config = dict(
    n_layer=13,
    experts_per_token=6,
    d_shared_expert=64,
    balance_bias=True,
    tie_embeddings='early',
    batch_tokens=[32768, 65536, 98304],
    steps=6209,
)
Below are experts of layer 7 (counted from 0) of a mixture-of-experts language model. Rows are named router (the router's row for the expert), gate (a neuron's input weights, with its number), up (a neuron's input weights, with its number), down (a neuron's output weights, with its number) and show model dimensions 0-255. Each number is 128 + 24 x the weight over its row's rms, rounded and kept within 0 to 255. Numbers have three digits each.
After each expert's rows: "mostly gets" lists some tokens that are sent to it at least half of the time. This comes from a sample of Wikipedia text that the model never trained on.

# expert 41
router:156124153121129133164140118117129106104140137118122131166162077082103094143105142166142119115121125144108114158128142108163140122126162158114131110123122146117137137131128138127144105157141095119170135117143116112115121087119133127127105135139095107111113105150134123133146124094119107156107047118110133083119121104108178151116113134115138176101105141097163154196086143113088109118140126113091138133116087157180147146151125108147083133116115133129029128173149131132132128150115129136113131090105118102135158066132158144110115142100173120144095100151109087151094117108084138154132137146123118121135122141156162145081147163106134144114125141137124105141135156125117146148123140163135110159128150129113070175132096128122113084099087145103135156137122113129066158142105121
gate0:142153144127102126140114109148081163101137140164133131173109110132119152165109143126133132121139168122109148141124132077175108122086097108134119120146131154102118106190147153106113092101146165140138157122129108104108127115138131105133079136097121066138118143185152121132106106110146140105116112158114128097111080126147146119139112098121131113108116142135147115094114155122147096119109120099096111123122117103122104111149096128099115192148168139121109138139076135124088118128140160172142087149166147099095099122114111145139157113171184143131147111107115185154143093125092139112113098158136125100140115138114150141153161127114120156141094198110158146135169134159088152122109132104118122127151159088126135170159158123118081124139130113124138127127153195118123147122130171
up0:105143086142167121139150155110164100135153108121144127098097141162109108152122127112148122139135099150148124114092122147086183095144106139157098187105110121181124116117150127110126124120092084109111126151102192129113143127137109159114122093161153167146163134067133122085137136153120139158117126098150121137130135109114084102077167129150134159137115138128142106151138113166145099129143162130144119113150135145142175123146151108167134102111081136127109121117091154106147129110121096114174148119124110141152100145136112131157096128121121093150115134123163072098111121104159103124115182130106083139126158130095135099113109144125151116123149085145072099118107158122165081147136101146167131144090116168149100085125136114079142140103113127095103140136119116116108105102140114
down0:101130116090089111096132091159140094153106148127106129073139129128156121168121161132149144130159182116143112128100127135117131147127120127108111159138131168132065121113107123124141174148137108115106141106144120130100140130139127158096126092103105171139105115141138146087140090165126137136130099149110107130119097147143130111099148096096164135160147090142137127134169157114138090106105144113223126095140170159135124121117078116156106102159117191139089100113116111142110135139144157107161117126144168134118119105080119140123147172107139121159140124135094095124090112114114125126140159173136137108141166105143105153122155116117133129074152181132143126128166087175115131145150171126153116157116126132162076110121177130138122148151129146152126144128102142161113141131148118
mostly gets: " ex", " same", " en", " Ben", " Don", " James"

# expert 25
router:120149121104121105139109158121125127097129134148115107139135094103081107117092172119139134165117135102132118107088139145128120119112149137132131096106122134100181140118114125128150138113109151119116149108123149091093134136155133131132103100154126121134120165157162098117130128133167126159132088158086097153110106130134142170126158144111140155094177172114100151148084128143108094115128147130086102112106097100132125165130137126173107120150145126138065135143141101133125149129081129133141114125126130088186123117143107167117146152081156085110130112129107108119124135038125100142116164112116091157112126125135132124106140165128155141148145135100128159123137130134091100126143133112118095126092157103133051122094084092142133138120123167079130161130144169055113111104165108
gate0:138137132127103162148142123083076176132101125106119148117124096108164105118124171138153186144189183125143143155134162102120101151116147114096142133129102129110144094133096167092138112114140083111114130135139174068146173130172149161153134179114137099143108151140176149143144133120158078164170101067114186125118131104146141102134137129132144127101102136110121123074121134130110110126118149139137167150090154140095125137157128110122115117071132106114152113166113100124125139138106195125114122140107139143111146153116142127142144157155149125108079140123093121146139115118122123140117108130108105126132116126160117189110129113148096160164176130086107103112132138111105154103082126108114112184110127120128133121107129127133146119115111114148139133105109149112136154151111138
up0:127114126154130124104131189121144145155138147166145131135093121100121120130152122127129118143091134115138094112116115123066137134110125175150111133126142104078119076126105142128120134093141081139128152158110134163153112186136092134126102115132140149200144105131171152148144066132157114152145142113130149149168130149105067154115136169103174132137111119135139134119152103149114097097111067149083122151140138101129135105159134093100149173125127131179148100128098101132115157178138140153147118130097129153125125106101100140123140181149127082126195124151124095135140125140101133133106130133100118116185156128168087127113151145156141129136107162132085107152118145148129118124130149107160137144097156104168121154115088111147125087131139155119138153130133158139132118108143144
down0:134153116084106141135146094147127126107137084133142149129180138162110137140136136149117162170140090121144137152137157091147130174155090156130090134133126123134152105122121181113164168108107125161106107118126149131115122098155108110089131114174116116146131118107107150152141146099088103155129149108176074117092143129129152107130136106123128114112129108137133128137127111112142124142105137105178138136131170168139161102118149078116158090113127138091154148136133158106161119122134156120131122150137127125103181177143106128092101145156089125145099134120147093097096159123138128167126110134057111118152122109132181161136056112121139136130146137134140134119081111168100147140124104168102123117136182118118157185113079120115123131131107096133103108139131150146144141166139182
mostly gets: " to ", " on ", " |  |  | ", " and ", " held", " built"

# expert 14
router:077154121139121129143153131124105138141120103127097093128109104135054124162112179068097148159121119140103131141111124112138165085109142151142102092116111143113096082114114152119124138150104133094087102123119129119095105097152156094135097110151108093092115152125129149116125169118127127111118058124109135102143094153113100118108139140130091152072103140080165143206108156132121105146138135120102148089088146144131141172092130126142149121103136117126082116134107133125135149115062128098096110133143116096111146118131162121152141122142179123123097144126116091136117108061129132124131135160139104139147142127147157120125093148115169132147118125137108135114138122143101142157107163163123136116115136106126062146098107121129132112149118138139101157085121131086118144098116097
gate0:133116125134129101172104115080151079134120139123101162118100137140131123139116126106179097129097125128145156118145153102152135153111094138115121139122143142185191134102132117127122150149128079152136150107138138119095106104058121108089103141145112124107149130132093138108167152118184150120124122131103137155111086129135125108135104140154111078118151177111131170136146095164123123127160111081094126121112103167128098136097120145145105126076156120156112165132125104120150115118175139147090141133111129115107117181179138126177125122128113145145102113149114122089131106127110157139124081091100102111122154119113148162134123122103125088138134143083133125131104134111106105119090145140105122159089151099123122111171180096147105123103098128132166132111126092132158184140177139
up0:114107116158124127125114133136102165151160137110149137126129112159096135130117139098130083119079139169126131131158142125095144148134138157156135099111122084149069104130140130155178144106154162139080116158109111176112162097117114071072159135136115141121147120116112127118133097138143132118092121106094121139126105135103099103143133155082133152141135139103140083142152124121106156141134126134130142153126160166133134101123133110153096099095179137157125146150092097084127118114101147106143140118118150076065103148099161147125143134176168133139132185099132111124150128083130121121102105179168115162152148083150095132132127117074102099125110122106159205148109116114119151140069136131132112116123124129132121140142130136161117129122090129150145121092084125139145135102114132
down0:135185071130106092139149142178123108092099145115115097149173160100113156098137140081087133101146109114161148078143155110116127109160108129160099141100097153110116147110077089130146120151143133079150108164096119105156128129093128130107129135099133142131153138145104153195151128148176161150129131104110112118131158112144117127122139133110125096127125110163124156166106108089140178130152163146079090134136102092134092135108102128135107101148093157115128123133106121128093104107139106164132170145127101138114110079148149122145116176129113144161159133136119151143175159138124134149130151115126110155121113125085147138178101091161098149128110159147121132089130143153142092141158085132122113165138142159099149124109147115110126114125151137134119131126166141155141088134120093
mostly gets: " that", " He", " he", " who", " also", ", which"

# expert 54
router:114120129141144158145184106103125133161099136138109111153131101103099077148119150121115150087120127135122117095115170122131153098119103137131077149144126141101139117119114139107141116125124105125171163139135159122141132096096137118117083130130123132114124148126158111130142127111153143135139052122092134128099089047116148121109128084125075124131130155140130171150116134119153099116118115102130103067167118138108139164128123113141127120124160118132019124176128154118132130134105156118142109147150112111111136116143137145171101166071132080131095118135146115119132162053121136134137120128117141153147118078118129130091148160075151134121133118132124146140168143139099106138088126148078128107112163147145120128123110090150103135141119149097131124144137099128123147084126098
gate1:146135096128115130123124122137151126125161127107158145113146110120156145091094104178185079097095131167099131138136148150125125104112153145115082140101158127170143132135110131153158114118168085113125112078123153114137136144117101121169117117104117155098140159115123098117130111117144153140106120098110171140107091097100108182151146105130145157159157106171143082138110154105116166131130120198164153135148124120134110092170148125153144136102156163140128118134109104089130114128165147121123119169131096163165093130107114098128110115164136119115121129127105158125129118116123147109164129186113153106118131162100082118137166129123123079126111165141132116171101090124139124111122126144133139073160148108166125076136123102177135106123136138156160175138097125123147153127151157
up1:153115093136101127118137127060142117122149133128187143134101080134133151075104140124176095111100086146140139114140147114110161156117129152152100166120156154126104103144125127130112152080139144130137117087110149101146146124157092118188131120095150138109138150138122124104082173099124147119167132156132113152122090094159097142133187095124152099161175125137145125125136102115127124119122116134103143149122107118118086176171131145132131139126129161099128154140122101115126119148111106177127116099137148093144104131103131083195129095163155144100117160117143132117129122138136134130163157161138123109077140141100132133130137169136131120138074134126094118152103107120128092136142153176191155108145146083119133094130140120107130119089103131109140068126099138108132143129149150
down1:165134154168113136118155111109132096118119148112095127124165110153159144102114103148112143137103136125151126114082120092102135121147125102083112148131081113117103119116141133109078119150077136150108103167153150102133102117122115111134120146117132152121144115152135111159140116088090135136140128171101159122118151097122083128120168104090081153107161141152126130121103098148121134140142124098108123110151119130139081159114149181135158117113082128151124155121120137104171144158115152102127152086163086127110127169106130132138143160131164111082157154092145127121111161058121106106116125098157176144141168133119091143154100126115150074118118137173096144106161124133149094149140136151159114098134079132110114104115156135147143101152134165171158101135111063114130102124130107
mostly gets: "\n", "\n\n", " | \"", " \"", " ===", " =="

# expert 34
router:098139139097100160143118107112153095119127136134099115128159114120111116134099182107106152110146115096113132136143188132147129065135096097146123164124127124121124129124097149121141105139143093151140132119128134127117134115167123091120086115150115118128097100149161140128127136129142101161139104108079113127131103120121140115129142113103116159085138144130190134173094131151145113133105126095135074109134088173123111142140125101108113123156108170135051141185119089136134154120131099135088135130150113132127116129151168180123107125147128119151130146104102099118135125038128110114126104100127125177123115115114134149086148177092152139132122124130094123140164115115059102134141149158103123131122178132118061119106118094136117128134137141082111122114152128103116116094094106
gate0:076121174087098133124123117114096131113158175129136178110182146132165121088123137065111089089170114090096150131111156137132119109125108112141146106117140126155150081140134122146129105137111137147140140152142162107116114122125142125163080112165115138118119139084133098146104159162131091150184126106107105117086136174117079135128147121083126104100122139114141132124110144136100115145149123107115109118094101148128144156124135100120122104091116143081127120143164103138121119128131067134071144139101118109103157150155141136125153118120111110128086073121085115141141110100146084158104115084179070128133113110148123144093147141091120096100103167108138182136111112130121168117129145133097102147128124141121117154123119166122149106120129164132113128116154124145162106116128107
up0:167166124135167143121146155122156133159111120141117133136135115131113137147149147135143147111107140123125124138123111089124130134109135148110102180119096101111113157103099110090166131105136121129118136141092136123137117101122121157121170117090194131147128101148156167113119141121082094144097131141128162163119132108148161158129132138150099149153147114136130128140102095126122146111113170127122163128151179107113156104108095123141109090154162105162146114055128136109152142117139155059152120134155103147150143128116183104115096160171134183134159169135146128083102167140114169137151156113128187137093134119124118116161109068180113140143129068136121090119141104107129093123121146133148139126106113084109171124104151105146121125150118095140123108157100134172138162135126149
down0:134133126080150117125152147165137138092067122109134143120143109116159109159107121161122151102161134111120130131106108135112105141116135088141133167087131122113135147120093153101118135093153105118130139129123096096106155144117125103130154102099141097144131164152135097092143127116139140101165051094141155143174163122159100124113122142134113129130100130119143139145128098131134120125145115122130154131083126078159138139141118128130096157130142112171097107157111155121120140138110105140200121155071150077152146116146155166105146157137164097112160148146159122127155096132137158137152084100067117116189148095126137147137080154128094163170150146120140119117138110121111122161153131113141159162124152096164149079092110127131124156104139109126132134094130169130117163105148175
mostly gets: " (", " \"", " | \"", "\" (", " (born ", " (S"

# expert 92
router:111126155114129148140146135085103120124142114140122121160148077143065074167119159150133171110126149138125131105104148149169136090090092122142150112136140176101131115147093160121125138120141098099143129157134150136101129145108123154134170147140141044130124169133164126136169125098123144119114068129141118121127083131106144132112073101161127156141122141079169155194139093150137129123091148117137062089106153148174119148109149115151156107154134107116084130176128131111090125134124144118131114165133144123136126098121102142136132123142130120108132104139099091104129128077112115138135152080120127150120136127133127154089142151141183152166104112104128142132151139115126123158130141145109121144123177107134073120113101106135127135106139132107125141130126172127099138125076110
gate0:118146107146143137152142090114136122108157170081119111145155116080133104157088131106161105121157140082141122109126118081140112139140124144123168117117136116132156154137127139153110136115079120135126172090127130176085105127099133122186135125123122171056154125134122127139164104137134113150127152083139113168116144101129085142125134182107119147130141100152074112172143109138116124133165126111143113097106114155123192144122143134168158160151146142103120130103098125111165131148160139168149101148142145164121133102139100155108150125103163137137165112134092137141133125118120102168151138127108128143126162136132146109133165151182129102140146165169147143137121099142154145131130169120144126114118121155159127161100133132147117037134139151090110136166126166114152141157111152
up0:127118096121130147137157124131121093132154157104122171142106097120140087140120135102118101114114148070146093112111125107146154123115105147109176119116138142104164127144111102172099144145110150123143141140156163122089144094085131148132135149145087156129146141111128113123110083093126105123128123109127079135142118144118103114144126149074116151079137128153114146111137125124135128145193135100104110090123083179139151090112124126103124105100131132131121186160102106123133110162133138176146154142175152147141113127141117133149142093148125151141122163148113066172128143108092116165136091115130112152132125167118121095191163141159110148112122129167151151146102125159138110153133126111111144135134117150106134103113123142124098065173137133100171140153086162162172147135074132
down0:094106122145155122149127140136149164113116143126130133164110126167121141122086120153103136122092137161128109101122085115164104144089126146136184111159144128110149105106100083140113125161114123102127163134141115122152154097187121144117173150108150135178123160131122136127145106106166092146132111107166127071151114150110115111160128084142131158103126121136114157091124133128125129131150145104120135124106124108135131080154164092107084117110121153146177114177140139099107130128157168129129124179136174084157127140125105198131147093120121123131133156124123144132110104093154136155141124135104118149120113166104106109146148100132140111093113137125129158158105142139141085137102143113130106132125139145112204103136088115128164144139159118156174103134082135174100124138108066
mostly gets: " William", " George", "ville", " James", "shire", "ford"

# expert 20
router:102132118137115161148126093119110130139121134121138104134164092132053106143101136114143149135124129132103124116136121110103133103114089110115097109124156116129098114105114143143124151102132150085136085171105121136149113122102123095123182109132143058113117119101142138140148131131129141119129050147128143126131082112086108123106162139121131117127111169102177131133058099137111088118116135107115127125126106121156152134144104120140108133116103140165088127126114132149075125113099116095100128116109117127122120113165120167146135112106176118144120156082117047099122119053124123088106135113154108118130092138103165150118103130093149099147122132137125167165154138129103145146106113142115159107116140102135040136119093131133137099111130137099096135161101160091117118109126131
gate0:139108106152118133122152160132114103115137180171115108122130147085102115134136142110094122124168125123158153110158145113114141107106114142111138124156151135074123127150167174137101152191079124123118113118162095137142155134123119103145160156111096129146125182137156089114109203164139137104133124162125143135138139132171115130127142068121133123147129151089154095117139121156143118125121149128133145142160114134128103178176105120099119180112214131135137145109120108139102110140148114137137167103116148147101143101136126153151116100127164136145164148167132164170149133127124117089091094107151171122161165115166127144127117142119099121135136164120088170175144124142121132129140146071118137121148127151167107115135145121126113089081112118104118118142131135143112180129105128
up0:126110139144078159117124123116155141136115138149117166122147131090089134156101142156098139130119149092198110123114118156132149101096111114074121132141150146119122146129103151123160130146078145099124113162148104131169144163130092170163144089154114111140127125142088129166078139118106153118111118147104144156130153143153094095136093114111142126173148083117170118118100122115169137097095136143138142155105104135110098178095126154116115150135161108109133134133133123163151171110125154132108133141111082137151142090171127107162125134141169145132123135190131135092120152147128140145109147127128186156126104105172115100139076150123091097068114149139124142123138124095137105140063137110125074139149137096116127120088153122094128125102108159099138099127142141144134148140131133
down0:139170175151123133110107168123141101138143161116130149113163121114096168096119126154124131102142104128091139102115149193124109140104132127072136125115133122134114087122111168140070118133177087120096112106116105170138128122087126087145148137163136102150093114149093094130111150140152138155142122145119132146149135131149075145102119115116158097156120137100147129131175108123132128082100090120110149145110130140166134120123145132103126176124130097156162171103130097116109127190126140143116128119143092094165119132110142113203145102173124145148148141109138119105131118139129127115101114098124146122131101097163121091118111124094113071177130134096138196113119119105150142130121105141146154108156104142096136118160124190141119123130123077112137144145118148092099116129130115
mostly gets: " it", " It", " there", " World", " President", " King"

# expert 23
router:126130156093119142153120113121147106118122140127107113098134121107101110143105144137093130109118112142104123171122186116142162044100103121127103146130117092104086148110098126106147120160133095173166134114118114114114128103120127121119105121136104111131099107148142119105140158086116106166123105156109123137125089112099167123144128107124129174114150126114172119155075101151138086146111132102151097098125060157155126159162096109111118118139118112145068130167107108113126159119105134122132101121174123111137136151162156135136106143136158095157149149093129103144128138082132145108129121108148154152125152095109082114093140157098153123117113140119121106128185137135105120140096166165127120131127178156126064113092125087156103112175129134098132128139140113094128151077098104
gate0:081120111147126119128105154122108160126147092162160126153105130128144113099127145144178108126145149107138136084144070123118096196153136133113151113127157156125124092126177165128128134110096183099084105115149086138121144142151104135113163158137142107103123133116137147114115119165142135086124128105152137094147112164137102152115120138155168076124080137164103181114152166109117133103139144149133140180127158098102114121122149132172134117116144160111149115106140147123115088131120136120146138134115150136093135106140127120137159123086107122109117097146096153116123101169149106155136153141119120063097123157150143140165130124161081153138175119140138141120091117154141139118129094125082115105112091109130144159171088123085152135075115110143107171119117134145115095154156140
up0:142128156101103129124122097156145148119127158112092126092132116098140140146128106160075099120124145145120158186137153124160161063086109129096093155154081087109069176135131135077136124161130110167161154107093136103103114107111127127141095119110079107085088107152135112124151143128114111154126141178123115135118122113136136144131128110116111143098136102150174101127094131148148109171111145129158091109139082172124125133163146110087116128148141102188129135175131182107146148136141133115111112113176120137165133151117145141156119106165128155133168143123152114150142115136107145109133107150169156150124118110135098121145098130128113159118117131140127125100162106134141114114135132121123078151162175156125140156141133103154100139174115127148147102148136122098158122092091108
down0:101116126164127096095084156127111137142123106154127128158104131109121106124151121104177121120129116098128104097130098127129115171158130131148150104137124187137145090121151145143112157095097144066103104159185149127144136151135117121112159145139147061108151131115132145116119135181115154100125096077139103107132136117112095140094135162136173077132090188115094177122162136097131142084115144160129144163123180115129159165131155143188161131081125126111136144107129110149068107127151147118129133148092161125095117102149109146137102156090102110099127126159135140127133109180142114157128121139137090068118100125145162130122109118141105141129160115145139144107102148164137134124134092086115113120111117102157096134141114116116153144113127140133108139127122148144134120137172136
mostly gets: " (", " \"", " | \"", "\" (", " (S", "_{"

# expert 43
router:151119146127129148145131118137141152141114151154156092136147081086110084141137111146114124132118078134130122119106135117149149079113111112120133146113091131143128079099131129075138131141105142090100175080143131125092140123129152125100149116134118102119160113146139115101101157158149122163106064119110121135155096108146091145125162132106139106126139175056149131181092121129140118147109124118117100091109110165154167139101145135169137151100130106134067134154126144150098154106114099108143111129131157077148093135144144146151139148095113098144124122131120119087130114124129108127119119163128113151125139119093158134105118149114164093118151108105146104119130154144130107123097132134117091097133215108131057120114113092111106146096097147128114120135092149134060148132114147
gate0:141152117101163124108144124113109118129127132118103116129149098100131193149121099137090130156161138142133117134162150096132135100124136129167127153110154161126117116144154119110114133126133120117140189120158124136125090105132109091096164113144136103103145117129161137115149152096134163135145163116126113156116144106120129139142169097101124088154178139093135126085123138144154167128109105122134158166134124126109134143070132138130126157111158120157119174135123123154109138129147161142176150103091155079129100162123067163119137125116092150154140115081110131156102073152099108132144165106106138150163139130115141152153079091117124084109117172146102078105131176159138126150144131122125111111075134169140150168157182132153139124110112090095112169147127138108156127123159159
up0:104131156134154088108151126141121097132131098109132092087139125069107110141135135154145156129173142158095111168100114137120097087126157086145149117142146116081119133153165091134130141112161106126127151147140168129115144121139113124088115126144130119091131152145142165137108187170174134111130127151146081109090150116130109149090153143146139163147123159094165127169074109141110120144094113108120125112120123126111097155112109122150142162127142097162138109142119152123129129127157086118152167106114113109120111150115108111096121146137126119122119067129108114131142123108114134126125164131080116145151125088140136093147081102174125130132092094135115126116139145144115146141152102073157118123139142098171130159169137092087072128093168111081097086101146132133151118168089134
down0:112075101123164092140118105110108144121133129103117155117139117145135119073154163181130150140122079141129143170148107149128160141163167101127104127119137153131169124152153080117141116089162104133119153124143129126149122109144130082118131139160147114126132107159137135145103122107172136063106131156109098165145102093132142098113123126120135125162114128096121129112119120167120147104134123112098145135116186141118126163142148114115111118168156094145134098127110152154103129129114111073143119118155127148134173142121125114136082149140123113176139148075109106109135143163151110136142153086137091141141118119157136110175132109127142137145104141136136090104129128171122107140126147069128132126142089154189162144165059142119126129130123091151110091160166122131102117199132160
mostly gets: " oper", "it", " loc", "ect", " test", " miss"

# expert 87
router:092132142114124101175113139116127142105133145123139122142135068129081092155101156113150152115104095106129124158109145120131139103144119142114144129145145167131119137140124156084166159128142076114150129166117145130153113113114138115135202144134141062124144115135147097097139148106145117129104052107114111132122076131099148129143091122111125170140150188107152150155120116121136099142086161133128130101156110141169141133120166104117098130133107135125061123174138134105112114153142149121115146145131132120101124090153108123091143110112135107100108125139106075102129100055105131145132180136141149123146148125113148139093152133101153153127114130142102159150163148125101130138088147138118110148138159078130086114132095111153096145126123132089129164143110111123064135135115105
gate0:135147144111068153110102140145152152147120090138143126117125143115124168110105191170114097119108146133129120109122120122069117099134161117137098128131082114157132127143117170123119118125103125167081113147124126116130175166177123150105087089082150168116144152113169135165118127132135118158115105141131135143137110125095111094108183168111123147149139084117109120126113157104155091144181118100095126144167149111187094149081144106112124141113141160118105128137094126113149155114111135119131128119107082145104160133125154109137119123103150084162130120143129111130121118106157141114132131118084114133083207117122169128103145134138155104115136108174144092113104111137122133129136098115124149096123187134146120089094123161113127144172160107154142127128127128168116131109147150
up0:092167111100115113098114149156115150120129092173108141155129110134142153119109097146104135097121113111137114140154084117159100116119195121111117116104113155133136114113097132130168098102153124083157095181104078158102137157133087130154149122122114158126167155142142125090134108147135135110122122127169140203110131089121140112170103140065144146166127094102092148136115134115139121131137146147144129158137186108120102096093162155104095160142084135110134113156132103104138151137151139099107160154134170131114132094105102110108108138163115165115121117164124132150143112149069156142086113101111129078113175100137141085111146084143160146111101096116130122144124133119140106152139131139140103149122119140163144116114159137106148129143132120140184118123098135160113148119147148
down0:119144101159088126112115161162120126103115142148115119078123169142137116163119159139167110131161122125120155145144095136120099106152171121127119116125137111140172143134128115098137120126110141164117114155141141101142118113145139085149099097162093152093124098104132120151110127129187141132108177113166116102162128138095132139151144146123133116138106094147107111130124150106118070166115105111093119115159160111157132135115151178123113145128154142122022125134127124166151130123121109143128136124094105110132142095166137135115105137134141127196112120156131130103143114112126140142110129144133133121127117101146102134099137118144107115120132123118118145141090134150122149142092138112098150127125152147124000114106148120085122142165153133103161100108140152122118116113128114
mostly gets: " Michael", " George", "ville", " David", " James", " John"

# expert 77
router:128137135114125117111187132137118118069120139161096133146102103083038117108086145081127137141131128120119142128141125128155128110107153141117105137108124142102162147120149120131136152122130083144155128137084138084106143136151124156145148101111102111159124191157141122098128128139143147157145116143108128124094070123099149167130172128156123154120089143124121164168114106154126105132127128117080114102124087142128129151144111133169139156104127125157064093128138128118107082122107157151161140126145138146153120113140146168101131136086124116144119074110121104103135138047124134140127156137125120148092134105146129138132136148117172106134144145131124158135140151112107086151156143088114145088133178107115067127102117114119145111124096148088113151115150122122094099117164089
gate0:173154123123056134119127121122151125131165110144108155203085088163079122135114191110094129109131128120120124088095120095134136131112145153138108113130125131150110129149094096112079108122139157102151175131150128131110089150098113112122162111126138160122147152118096112132098092161178141154112122098090155116133102092123160118124140100078101105131157115140163152124092132119095121123135120131069153108142125143150164125108121111134103149097108117144113105133095095154155147135112101151164124116173117129114120105157138119157109127156123148128123189143159109120184077133117116135138149173111142085117142127120148164129126088106138115089112096159118156139112103123109118142143144125127100142155136130135140090162160085140119160174118118113128148106125128165119124152159132
up0:087108176140124122122133142067075088148128115122138126167118133140122140124116160099140140157165127119083107129125152083115103152132137152155102120099124158082088117115140160138119086138147137139160104093106139099144149139158129155105171132102115117115101141116135086112145147143116153149155150117131109116117136148123174169110129123139156108145104101143146167104136143091132126136107138147101144096117078096079147100135126141135164144189116135119123135135121140130124171118149113122118113129133151125121142117049148120112179131119110109152131084129124136121119137118103113127088173094119133156136075113131154155157131094157130109123151150119137102094122155089150088128160155151128107137138102130098137148138100136110112115155128067084115127087192121092103142167127082
down0:144105157123096142165135163149139106107151113099123124155140115083145157125153102109139127150130126126158127122141151111132156085156123145162097135127118142106113079129126156107115160124138117152112115127133110161105159141158127160106143154116162125094117145123121137111141131135110135099088113138163112133206140169133121116121124153146192077144116139080133104093169114162093114121097133097165113094135094115141146153113109129113141114120135138134119083168116119137103119172176142104108093130083157177092132170071097135164115121105147127086164144110145113158139072181129156121110107119130153149137168157119077107184136154131110129121129137150108105132136142153092156098148076125113116114118133149158115111129090165152119156120105137150127129155114118108131155116122121
mostly gets: " made", "ating", "ted", " found", " played", " became"

# expert 80
router:132171121077148128123111139117109100159116127152102138155119110111067103149134153166120123083131136095101084131116156113136139129112132148144120151124116122121103058136122153148112126129103114171133154123132142100125119109118142135131101112122165086133100148123147113146126128138149135127118083109083115133118117104135140171094113172133160114058096148113155145135120136140087135117131137124142140109119105152167150182186115135147114140113148138150057130126131130131101128137135148184165120139145138123120155144120150155120115154140108121165102116120083091122113127061127133115127148138123114142138140071141162105090148127115115100153119112142134143119140164157106113117146142146128138088138171133149047116096132115133132075117092176139131140116123166070089144129113094
gate0:154146138144120122140122096114130123093084156140163118122156127152113091125092097121148105163109147166182140164153180174148095169113131190114137109111104134133101108160128105152117108152088099113170183158135135106190117135114126104127115140106145118120137145154102108119090109138112119135132109090109099102140169148125128162144122112142142149078100148152148149170133150157112142130131111108091117142107157136102142145126076155150110131118096138093107154159145100078147123123137143179129154126134135120138140138141145141133123119116103173109190129110114127188098122112134154163132105159122130121162084132130149141117144104145113114111106097168117071103129136166127155135139130175145177151145156111141127118144134152128151115142095129125116072109122109120095124164119139
up0:128127131126139142147169110096149139108140132159085134155143110127164125124105156142118134120081135118104123203139174111104137132125161161144148142123112150111155126117136124132101091137089121135122154169134122141136170138134150097094121107152145110150112114183117158139093145123113119140107100112111128123135103119105151161125148115122115124110092130136166136170113126125116163112139126099108122177115183145079127133120110120095159132134094160120110099114154097126164128123117131158111173105091079112127134142150122146141103136114131159133145118104158146141096139158120142114135132180173160120146059154115145114132171121197106111125100150198140124106141158131156141154155123150165161124099152152150146130114128169156098110120054134125103097147118116166110138123107173
down0:100113152122125108150144145147128110083114137088129171116153097143120108078125133135118120135129124128178138136163111095130137126143141118093133119110093106156117158111164109133114116142126162150095132148145128098144117176127111123141142117110102109149134123129112107140181156102140090105159033111131112156101124102164127133146103119166106129132116166123122148082109160117102111114125097122123142160107126123087126140130141094116115125127117090112136132087111116119112140161137142113119068123103160093159119114059137145139163078148109182109151135112106122152117140134099070116080106124136117153133073107162093102131150110099119132117150161143138147099158162121154122086088143117150161131111113127124128161152131156154155124114125086142130097099118127155175136133090177
mostly gets: " National", " local", " national", " Indian", " Roman", " French"

# expert 47
router:137152125130125163144140138110130081097138130112139141151134101090035110131132124082125116128144158121119144120118141151121147075111149134132110133099124129129129077102106174083107133112103115079147129130119131119162110108165141095127139100109120090100155153128126117145147134138140129118141062103122111144101087133112134149117105109140096117146111144120164122159090145151150124138147177115132110077164116157130115147108135140119131109118139135131087126159143096130093148132087122124117109155169153123164145132128138149107092146084093100152125109134122094120114132061143112140133175113111109118126105155095131153104091150112117142133145106155132123101140157122096128134116161155100138133143170099160032135133067124130098118130124150106117121120126095075112116152136081
gate0:116131197090111132150105123092153092114120089109104138141080117139078105081103182107110115142137129113121112143128154140124129133164171156163113152117080071174116141091085123094134107126117126140164162127106140103146152149094106138162115097124091123091135144157091119122090131110187110130134134164151149156103080075143116154105062122112129159162126110108082132131149100141126137113143156154125135089122109139112098118153134133140147092126094106139155092102140154099094128106083109140116150131134103136144119134112157073124156141138114172157108116145124117127112105116158136119140132108140128134124139136125126110093099137106109118097134113167141142121123152100105123122099146131117149147101091123132127116081135087153141088140124114127160152084144084124104117108131138
up0:097090115123139124157081122111135115143108151106133134109097141163097098123132148098115163134160124136121108098122130105170121106099156145132124163143117126129125089107121135135155152199170114147132154085097164090121122111129130113173120119168136122135098159121106120101072139136129099177171125142116148145146151135133141156154077111123145158135097135126109134149116139135131129088186116128132106044136131139138153145147148120151135124100111109135133124129121111076151171099085120096125095158100116140127143097106129113113155136114131153135124103154111109154090092103119121103150144130154099115134130107134077150112112144095121138103160183158149136152102154127124123137099130138156120139110096080136125118150134092178130115136164122143199145109093077104118101129117091
down0:188118102112166117114124133140131117113160088086139115115146121139118118145176163159140107128162142131103133169113124135112094103151128081094133141150141124147101127123107152142148094132100104141115105062111125152142152113148136144098129133159201106113135126154113093100186103131098106182114140133122115141137144113176113112112120131104176093114130126115143128133142129110131144116116085101135112110118103191132093114144104169122132118161161157139164126115131176110148122104154178103099168163132109125134140128117138181141152155087085133136127138122127160152143065178157112152152140109148155088116138129156161119170119090101153132158103113142132143139154145148124141113130136104119162133103142112145134097131144151084124132138150147097079138154126131110101147118091133
mostly gets: " ==", " career", " many", " some", " several", " history"